From a checkpoint of a small mixture-of-experts model trained on Wikipedia.
Size: width 128, vocabulary 8192, 11.2M parameters.
Experts: 96 experts in each of 8 layers, 32 SwiGLU neurons an expert, 4 picks a token, a sigmoid router.
Training: 277M tokens, 4223 steps.
Below are experts of layer 2 (counted from 0) of a mixture-of-experts language model. Rows are named router (the router's row for the expert), down (a neuron's output weights, with its number) and show model dimensions 0-127. Each number is 128 + 24 x the weight over its row's rms, rounded and kept within 0 to 255.
Before each expert's rows: a language model's description of what the expert responds to. This comes from a sample of Wikipedia text that the model never trained on.

# expert 18
It responds to: Word-initial stems. Opening fragments of longer words and some common verbs, such as transl-, surviv-, ret-, made, became, usually after to, the or was.
router [146 122  90 123 150 117 185 123 151 119 140 194 113  82 149 160 133 113 179 142 112 138 134  96 148 151 139 154 167 137 145 172 125 117  89 137 170 114 150 154 117 138 130 110 143 176 146 105 139 139 116 146 146  92 201 125 141 116 100  88 128 114 170 137  87 126 129 152 158 107 104 145 146 107 155 102 162 136 182 131 129 136 127 131 135 150 154 154 132 106 138 115 139 107 139  94 156 140 123 121 128 145 132 146 100 119 127 131 118 132  89 125 116 131  92 167 148 146 107 161 141 148 131 147 114 138 147 168]
down0 [124 133 141 150  78 129 140 161 105 156 146  99 115  96  93 102 107 173 150 101 135 108  90 119 101 150  87 123 151 178 130  95 142 107 168 147 127 128 154 177 121 173 132 108 156 113 125 121 141  86 109 119 122 117 144 131 122 162  87 103 122 136 126 115  89 147 159 141 120 112 108 103 109 160 119 132  89 142 146 167 182 136  93  91 115 137 116 140  93 136 130 150 123 151 128 111 107  96 149 100 108 103 147 152 147 129  95 129 117 163 128 145 104 130 135 142 159 118 158  88 134 101 144 180 136 100 106 125]
down1 [142 111  78 137 117 123 166 153 118 129 120 122 101 113 125 125 151  82 147 130 117 123 105 100 125 176 136 111 110  86 130 154 122 160 110 142 142 132  89 142 183 129 130 117 116 130 110 149  91 143 126 127 129  60 139 124 116 132 132 129 166 104 146 135 133 131 146 125 158 144 130 135  89 116 150 133 127 108 108  73 130  80 159 110  96 153 124 146 176 104  86 108 131 142 118  81 158 119 116  96 111 121 151  94  91  99 145 125  97 133 150 108 159 142 128 122 112 106 136 166 119  84 176  98 108 142 133 174]
down2 [156 138 122 132  94 129 117 103 120 158 155 130 134 143 126 136 170 186 136 159 135 160 118 175 161 137 139 135  89 150 161 117  94 152 133 105 138 164 134 117 134 153 105 120 155 129 147 169  90 125 119 151 135 102 142 143 133 127 124 167 129 135 139 118 127 157  95  97 134 116 132  92 182 162 124  98 115 133 144 105 146 133 136 111 110 162 133  68 156  82 115 125 150 103  79  95  88 137 160 137 105 153  91 165 125 118 149  88 109 118 133 121  99 149 177 126 132  96 124  97 134 146  93 148 117 115 108 110]
down3 [130 129 129 156 168 104 130 135 170 110 128 162 106 138 144 121 163 149 186 117 162 118 120 101 155 127 108 151 162 131 165 128 132 105 124 131 134 154  92 135  85 155  90 177 115 115 133 182 153 148 135  80 114 147 163 121 155 109 135 120 142 192 132 153 132 164 108 123 149 114 151 108 113 129 156 154 133 133 113 125 129 100 154 134 125 114 118 117 135 158 123 113 111 122 162 117 141  79 154 135 121 120 141 124 103 110 136 144 153 115  75 157 131  91 156 121  97 118 117 143 139 124 114 141  95 145 165 202]
down4 [156 110 115 122 129 114 153 117 178 105 123 126 110 102 149 152  90 173  99 150 104 127 169 147 130 142 108 126 124 151 127 118 105  97 182 168 126 167 103 124  89 117 118 116 122 134 145 141  75 159 131 101 150 136 101 141 151  91 155 133 132 126 109 172 110 133 108 126 114  91 126 162 168 124 157 170 115 106 127 114 186 142 142 176 126 126 123 150 122 134 145 148 153 113  93 135 122 189  86 127 107 174 124  89 152 106 144 107 138 149 115 120 100 144 128 126 117  99 129 124 147 145  92 120 145 124 164 103]
down5 [ 76  93 118 116  80  72 134 107 129 111 162 141  93 161 104 138 117 117 145 126 139  92 126 109 122 120  96 140 153 137  94 125 173 119 144 136 148 122 121 104 105 111 120 143 138 132  80 115  92 155 140 118  84 152 117 116 142 108 114 134 114 110 149 141 130 123 105 131 147 154 135 103 123 111  75  73 166 130 114 164 142 138 122  84 147 108 143  91 148 142 105 124 140 143 103 120 130  80 134 143 172 122  82 188 145 130 156 131 159 131 111 102 165 160  94 104 128 123 119 132 136 116 104  99 162 156 139 135]
down6 [ 69  88 112 123 121 148 128 140  96 110 103 136 114 112  89 168 147 138 171 130 140 115 108 128 140 151  98 161 128 139 117 102 164 141 117 133 106 138 131 106 101 115  94  68 137 120 136 158 129 149 154 197 170 143 120 150 133 128 109 107 145 152 142 170 124 160 115 108  91  45 143 104 135 113 116 135 117 128  97 133 108 126 117 117 138 126 139 106  96 141 171 127 122 102 147 135 151 119 121 134 113 121 100 129 139 119  87  96 132  96 115 143 143 142 132 141 148 150 112 111 155 157 154  87 162 129  76 113]
down7 [149 105  94 145 103  96 138 150 168 132 133 113 119 122 107  86 148 145  94 118 143  97 131 123 115 138 121  84 138 151 101  82 111  98 130 134 173 117 121 120 135 109 135  69 113 164 154 111 103 152  96 125 143 125 140 145 139 172 157 130  76 127 127 119 127  99 102 139 122 119 134 113  99 113 158  86 158  94 141 142 121  98 176 134 135 151 104 131 106 103 114  84 105 130  90 111 146 134  96 128 143 111  96 133 140 146 134 103 128 158 140  84 155 110 106 123  88 164 173 172 131 114 132 182 150 135 133 144]
down8 [126 112 163 121 151 160 136 104 127 143 156 151  97 164 133 123 102 144  94  83 103 178 158 105 119 166 113 124 116 139 144  93 141 117 166 117 140 104  92 100 123 165 121 110 140  89 129 158 161 136 139 138 127 116 104 126 131 111 121 153 137  63 126 116 129  84 111 101 154 103 106 122 112 152 149 149 118  97 134 114 149  77 138  90 150 136 124 181 128 163 142  85 104 106 150 132 164  88 129 117 113 110 108 124 111  99 114 152 113 141  94 108 128 157 105 115 124 101 132 122 109 123 134 159 174 115 171  88]
down9 [177  89 122 137 150 112 131 103 143  84 145 128 105 114  94 140 158 107  91 157  48 141 112 122 128 155 126 140 138 131 152 127 157 161 105 106 130 119  86 103 163 135 165 134 136 111 130  98 137 169 152 138 173 136 132 160 190  95 162 127  95 129  79 140  97 135 126 117 138 135 114 117 123 107 152 109 134 139 120 150 106 118 137 145 129 149 107  91 117 138 146  89 154 142  93 165 153 132 103 120 107  92 141 140 130 152  82 136 135 158 101 137 118 106 130 109 131 133 125 131 119  83 138 139 109 180 115 108]
down10 [105  77 123 172 144  95 153 145 113 152 196 114 103 163 114 105 155 152 153 138 109 178 135 138 155 147 126 146 119 147 146 103 110 146 131 100 131 129 141 129 144 127 132 125 109  96  89 110 153 107 135 141  92 147 107 124 154 149 143 105 113 190  99 155 129 122 131 107 138  64 130 112 130 115 146 141 146 142 168 124 152 116 157 105 152 106 119 150 151 175 111 161 130 128 121 103 117 114 151 124 142 122 151 121  79 124 136 159 154  73 126 128 126 151 116  94 122  97 133  79 113 116  91 124 125 104 117 167]
down11 [139 106 117  99 158 144 142 116 139 130 117 110 108 151 140 159  81 128 118 127 114 137  79 137 123 171 138  96 129 124 128 194 151 148 113 176 132 146 137  81 146 150 121 112 150 115 109 104 105 116 113 138 119  98 110 115 118 140 107 189 133 161 188 111 151 129 130 131 124  85 148 169 140 178 143 198 138 141 147 102 122 177 160 145 159 152 141 150 115 125 137 118  99 119 158 173 102 129 156 143 112 139 139 139 145 135 136 138 112 127  93 104 119 148 158 138 117 153 121 103 159 138 104 121 118  98 141 104]
down12 [117 107 136 153 150 111 128 113 163  74 127 175 117 126 140  82 129 146 177 131  92 121 137 147 135 182 103 157 117 168 118 174 126 131 139 130 143 143 144 169 103 116 138 159 160  87 142 114  96 103 147 111 141 140 125 160 159 139 137 121 101 122  96 117 137 167 143 133 146  60 132 119 114 100 153 137 150  87 120 142 130 132  94 145  96 110 122 138 116 131 127 115 143 111 139 154 166  89 139  90 150 141 122 152 156 113 132 105 130 147  96 110 158 145 146  70 163 122 144 106 158 161 106 134 111 158 112 135]
down13 [ 64 118 120 134  97 130 116  99 120 130 120 147 142 116 109 133 103 141 152 140 110 124 127 116 159 121  85 134  98 108 112 136 128 125 119 166 110 105 111 152 163 122  82 127 143 152 171 105 173  95 129 121 105 158 134 154 132 141  86  94  85 139 145  94  99 127 133 130 139  84  98 122 117 130 109 127 121 127 120  88 148 123 161 138  90  93  85 114 105 100 125 112 118  72 155 154 144 149 122 111 121 124 113 153 132 129 149  76 112  93 137 122 141 137 130 111 178  89 139 154 124  84 105 121 130 123 194 103]
down14 [109 127 131 113 136 104 123 139 130  99 147 116 179 142 145 120  96 128 172  85 160 141 125  89 173 149 132 148 100 143 118 149 105 136 133 132 152 168 132 133 168 128 151 103 163  93 112 133 147 108 127  96  98 126 153 145 148 165 114 121 138  96 126 130 142 124  90 153 138 106 161 147 137  92 111 146  99  97 154 110 131 136 157 155 134  86  98 127 100 135 152 119 140  86 155 121 157 113 104  98  97 109 115 114 116 174 103 128 104 111 177 125 176 139 142 175 124 169 108 157 162 167 156 132 119 126  95 152]
down15 [116 148 139  83 121  94 113  97  74 159 105  95 133  95 109 116 109 141  85 160 153 113 156 162 146  74 127 149 113 126 117 154 143 145 136 157 159 123 141 106 109 159 106 153 144 125 110 116 144  85  89 114 127 134 109 101 110 128  95 144  75 164 145 133 133 112 132 107 130  97  90  97 109 124 142 122 148 112 142 114 174 147 105 112 113  98  85 157  87 133 137 120  98  95 125 115 141 140 129 115 133 120 107 160  99 151 141 149 118 133 105 147  99 138 155 169 128  95 130 155 101  85 103 135 130 123  77 150]
down16 [146 156 166  98 142 118  97 143 138  98 165 141 119 137 151  93 152 159 131 128 161 136 147 140 130 111 139 139 140 149 148 141 132 104 128 121 135 138 154 149 133 134 115 113 145 118 108 121  84 123  74 119 155 163 143 139  96 140 177 113 113 137  59 115 128 167 132 166 108 163  62  85 143 126 147 143 121 133 140 107 125 118 119 157 132 139 143 174 120 132 156 169  97 135 125 148 133 124 115 161 104 176  82  77 149 102 157 162 100 124 150 152  89 154 121 121 123 135 141 136 143 139  93 100 128 152 128 154]
down17 [ 82 139 101 108 135 161 136 175 159 170 148 194 126 137 136 137  96 143 112 115 124 158 100 135 127 112 172 126 138 127 122 124 136 167  84  98 141 119 103 180 115 114 127 130 150  95 153 134 149 161 112 105 127 146 157 132 106 137 159 102 124  91 149 145 152 131 116 154 128 110 127  95 127 142 132 118 104 165  90 124 103  80 160 111 125 106 104 157 129 100 171 126 110 140  99  94  80 150 146 134 125 110 114 137 182 141 118 112 100 139 145 126 147 154 130 123  89 138 159  80 165 143 110 107 151 120 134 131]
down18 [122  93 114 134  91 127 109 117 113 109  99 151 108 142 140 133 141 140 149 152 133 143 105 113 113 112 162 104  75 123 158 128 150 119  93 101  95 103 139  89  97 114  84 122 146 120 135 121 112 142 106 157 139  62  95 105 116 103 112 136 164 168  65 120 128 131 111 186 156 152 104 118 144 106 125 145 142 108 130 149 152 129 132  88 113 116 153 105 132 152  96 103 132  96 121  97 151 113 142 126 120 111 136 122  64 117 108 146 122 158 156 118 158 145 159 149  95  99 143 145  94 116  98 111 131 100 168 118]
down19 [120 151  96 113  81 151 116 129 140 118 100 127 147 153 124 160  98 109 106 139 137  95 103  90 111  56 124 119 111 147 160 147 150 133 143 131 101 145 124 113 139  91 147  91 187 110 180 131 124 133 108 106 120 126 145 131 152 102 150 122 134 174 119 123 128 159 145 116 106 139 164 139 142 144 172 132 131 128  94 144 161 109 105 124 145  98  92 101 108 154 120 131 121 147  81 124 140 180 123 151 129 117 111 117 113  62  98 110  86 138  98 129 116 119  96  93 127 104 135 110 134  84 107 139 138  95 142 115]
down20 [147 114 115 124 130 144 144 130 148 120  99 132 104 108 158 130 144 126 161 170 184 126 111 187 152 132  98 111 125 144  78 126 119  84 127 104 161 127 106  83 145 140  93 181 170 126 106 138 102 110 167 168 114 143 146 100 140 136 104 161 140  94 131 124 105 128 132 167 133 109  91 143 126 101 160 114 126 109 105 157 132 163  77 119 120 116 157 165 111 106 138 148 120 145 104 125  93 157 152 153 122 187 133 145 130 124 133 134 128 105 106 131 167 129 161 154 118 144 136 126 166 138 108  84 109 131 151 122]
down21 [110 149 179 128 154 125 117 135 151 101 177 121  86 130 155 151 127 151 114 113 117 162 142 109 109 139 134 159 126  76 151 137 106 164 118 136 138 153 131 131 176  98 121 120 142 125 101 122 131 116  73  95 157 104 148 135 109 111 162 135 137 141 109 130 152 152 152 110 161 157 141 129 121 116  97 156 154 109 126 156 150 107 112 143 117 179 141 139 156 156 138 103 125 113 126 108 142 160 131 198 130 139 153 132 178 167 122 116  88  97  96 103 163 101 120 141  93 131 165 156 105 144 124  89 113 152 147 125]
down22 [107 129 100 141 137 113 177 115 104 144 110  86 143 118 136 107 121 118 118  91 120 113 110 162 106 126 163 108 135  93 163 108 124 109 124 154 127 115 148 107 146 125 168 162 125 103  89 127 133 122 120  88 122 165  72 123 143 115 105 120  95 106  97 141 137 111 114 106 171 113 152 138 127 114 112 164 122 168 173 121 133 145 141 155 117 102 105 139 106  96 174 149 142 104  83 119  85 128 101 134 163  92  84 105 121 133 135  90 132 116 189 101 105 134 123 135 107 142 118 107 139  95 162 152 114 145 161 158]
down23 [122 125  97 110 137 104 102 140 115 178  99 130 160 137 126 125 141 150 132  86 109 137 115 110 127  99 165  98 121 118 119 135 163 162 125 104 122 186 114 117  92 152 124 118 168  92 140 119 125 140 154 103  99 141 107 162 139 119 108 116 162 137 161 175 112 163 126 150 147 118 143 150 149 106 137  81 152 160 141 126  75 118 123 165 128 158 126 115 185 140 112 128  59 130 123 139 172  97 118 101 162 126 126 131 114 129 173 103 127  96 113 134 157 127 143 146 138 156  88 125 134 103  95 117 116 137  91 127]
down24 [142 155 154 156 147 139 147 113  91 114 127  63 103 134 117 142 165 158  91 141 119 180 100 115 133  94 123 119 125 129 174 156 189  69  99 127 131 139 100 145 118 122  85 172 127 143  83 133  91 148 133 118 115  98 117 111 123 137 126 107 131 137 144 150 144 114 142 152 129 124 124  91 136 120 108 157 117 118 156 168 151  86 129 108 149 123 151 136 132 142 124 100 186 168 116 128 136 138 108 128 153 146 104 160 131 130 110 110 157  99 124 150 142 148 111 119 146 176 124 121 134 136  96 151 141 111 155  77]
down25 [156 116 131 146 148 108  97 131 109 113 153 161 106 133 136 130 130 129 109 118 111 121  84 150 129 100 126 138 117  91 143 126 137  97 108 110 100 156 110 124 159 160 132 131 122 111 157 156 125 179 151 101 128 150  83  80 130 127 114 157 112 115 104 144 151 155 128 101 105  88  73 123 154 108 103 122 110  85 120 171 141 122 138 144 114 134 182 114 141 165 111 143 190 175 104 145 104 115 149  96 148 109  95 122 139  87 165 134 125 117 130 113  96 178 108 163 129 106 142 121 154 155 154 147 156 120 135 148]
down26 [117 101 130 159 126 125 117 168 154 148 150 107  97 118 106 135 137 142  97  94 120 114 117 140 115  98  93 125 151 142 150 111 101 102 144 148 121 140 123 124 140 135 109 120 146 119  87  83 138 184 114  76 114  95 115 145 144 107 127  89  92 136 161 126 152  98 134 144 155 139  88 127 172 128 145 113  96 113 142 142 147 136  82  62 152 165 122 152  88 137 103 141 155 118  95 160 156 149  90 131 146 125 116 136 134 118 133 124 141  97  95 131 156 124 121 116 122  74  91 112  92 120 154 146 152 122 134 180]
down27 [124 133 134 125 106 114 139 123 187 121 176 134 143 119 179  72 129 148 147 103  94 155 133 101 133 113 144 143 163 129 163 129 125 117 125 137  97 104 131 130 124 144 124 112  83 158 145 135 138 150 135 176 119 118 122 115 147 110 140 169 122 113 159 111 161 122 136 119 112  96 111 110 104 105 124 119  94  84 148 107 138 164 107 149  85 148 107 184 132  92 116  96 165 106 146  89 188 125 146 127 160 149 169 122 140 140  88 141 151 128 133 136 124 169 121 145 116 144 106 140 114 125 132 158 184 152 132 106]
down28 [148 147 114 148 126 149 130 125 158 143 104 123 115 145 100 103 118 123 134 142 116 134 175 114 116  82 104 133  95 128 135 129 147 168  92  97 108 133 155 119 146 153 152 126 103 160  99 125 114 143 129 124  87 115 171  98 102 131 131  96  98 117 117 129 143 126 112 137 115 137 193 125 112 113  99 115 124 118 130 104 125 118 140 121 129  54  70 137 166 147 158 115  94 136 153 130 162 139  70 139  96 134  94 120 193 145 149 126 133 124 109 120 108  90 122 101 116 128 115 142 138  46 143 112 132 129 133 138]
down29 [115 142 122 143 124 112 145 130 144 121 111 146 146 118  68 184 114 122  97 165 121 131 144 175 155 124 104  94 129 151 108 161  75 121 127 112 153 126 123  64 127  63 140 146 135 159  91 121 133 133 134 152 177 119 119  80 128 162 104 124 119 130 108  98  69  96  95 136 137 161 134 116 128  90 109 111 120 104 125 114 140 123 126 123 109 125 119 146 162 105 120  99 102  86 118 131 151 119 108 155 152 124 140 106  97 122 138  93 130 129 148 107 150 126 112  77 150 132 130 143  89 101 159 149 127 107  99 121]
down30 [113 146 108 112 137 129 129 106 119 145 140 118 164  87 128 131 113 150 106  87 127 123 166 116 131 145 102  89 124  86 136 110  79 152 156 149  89 132  82 160 110 123 137 140  97 152 123 167 129 144  90 146  92 127 119  99 101 138 179 158  97 123  78 113  95 108 135 150 118 102  95 178 130 155  62 149 125 113 104 136  97 135 136 132 167 136  81 138 153 124  83 101 161 122 134 126 114 119 126 103  99  87 146 140 123 136 123 164 142 115 154 145 128 134 112 153 115  99 104 142 142 142 141 120 121 116 144  87]
down31 [ 94 150 138 112 158 161 162  97 133 132 134 133 163 111 128 146  99 143 106 170 152 151 121 181 130  95 132 191 164 116 156 128 156 141 146 143 155 114 133 119  78 117 144 136 133 126 149 120 176 172 132  93 131 142 119 127  78 138 142 101 105 124 113 153  74 121 169 130 121 158 124 156 133 152 119 107 169 155 148 136 133 113 132 140 132 144 145 132 104 106 123 152 150 137  96 132 122  76 101 158 145 150 157 130 185  95 107 128 119 136 138 115 147 145 144 131 160 140 167 110  84 117 130 103  85 107 121 122]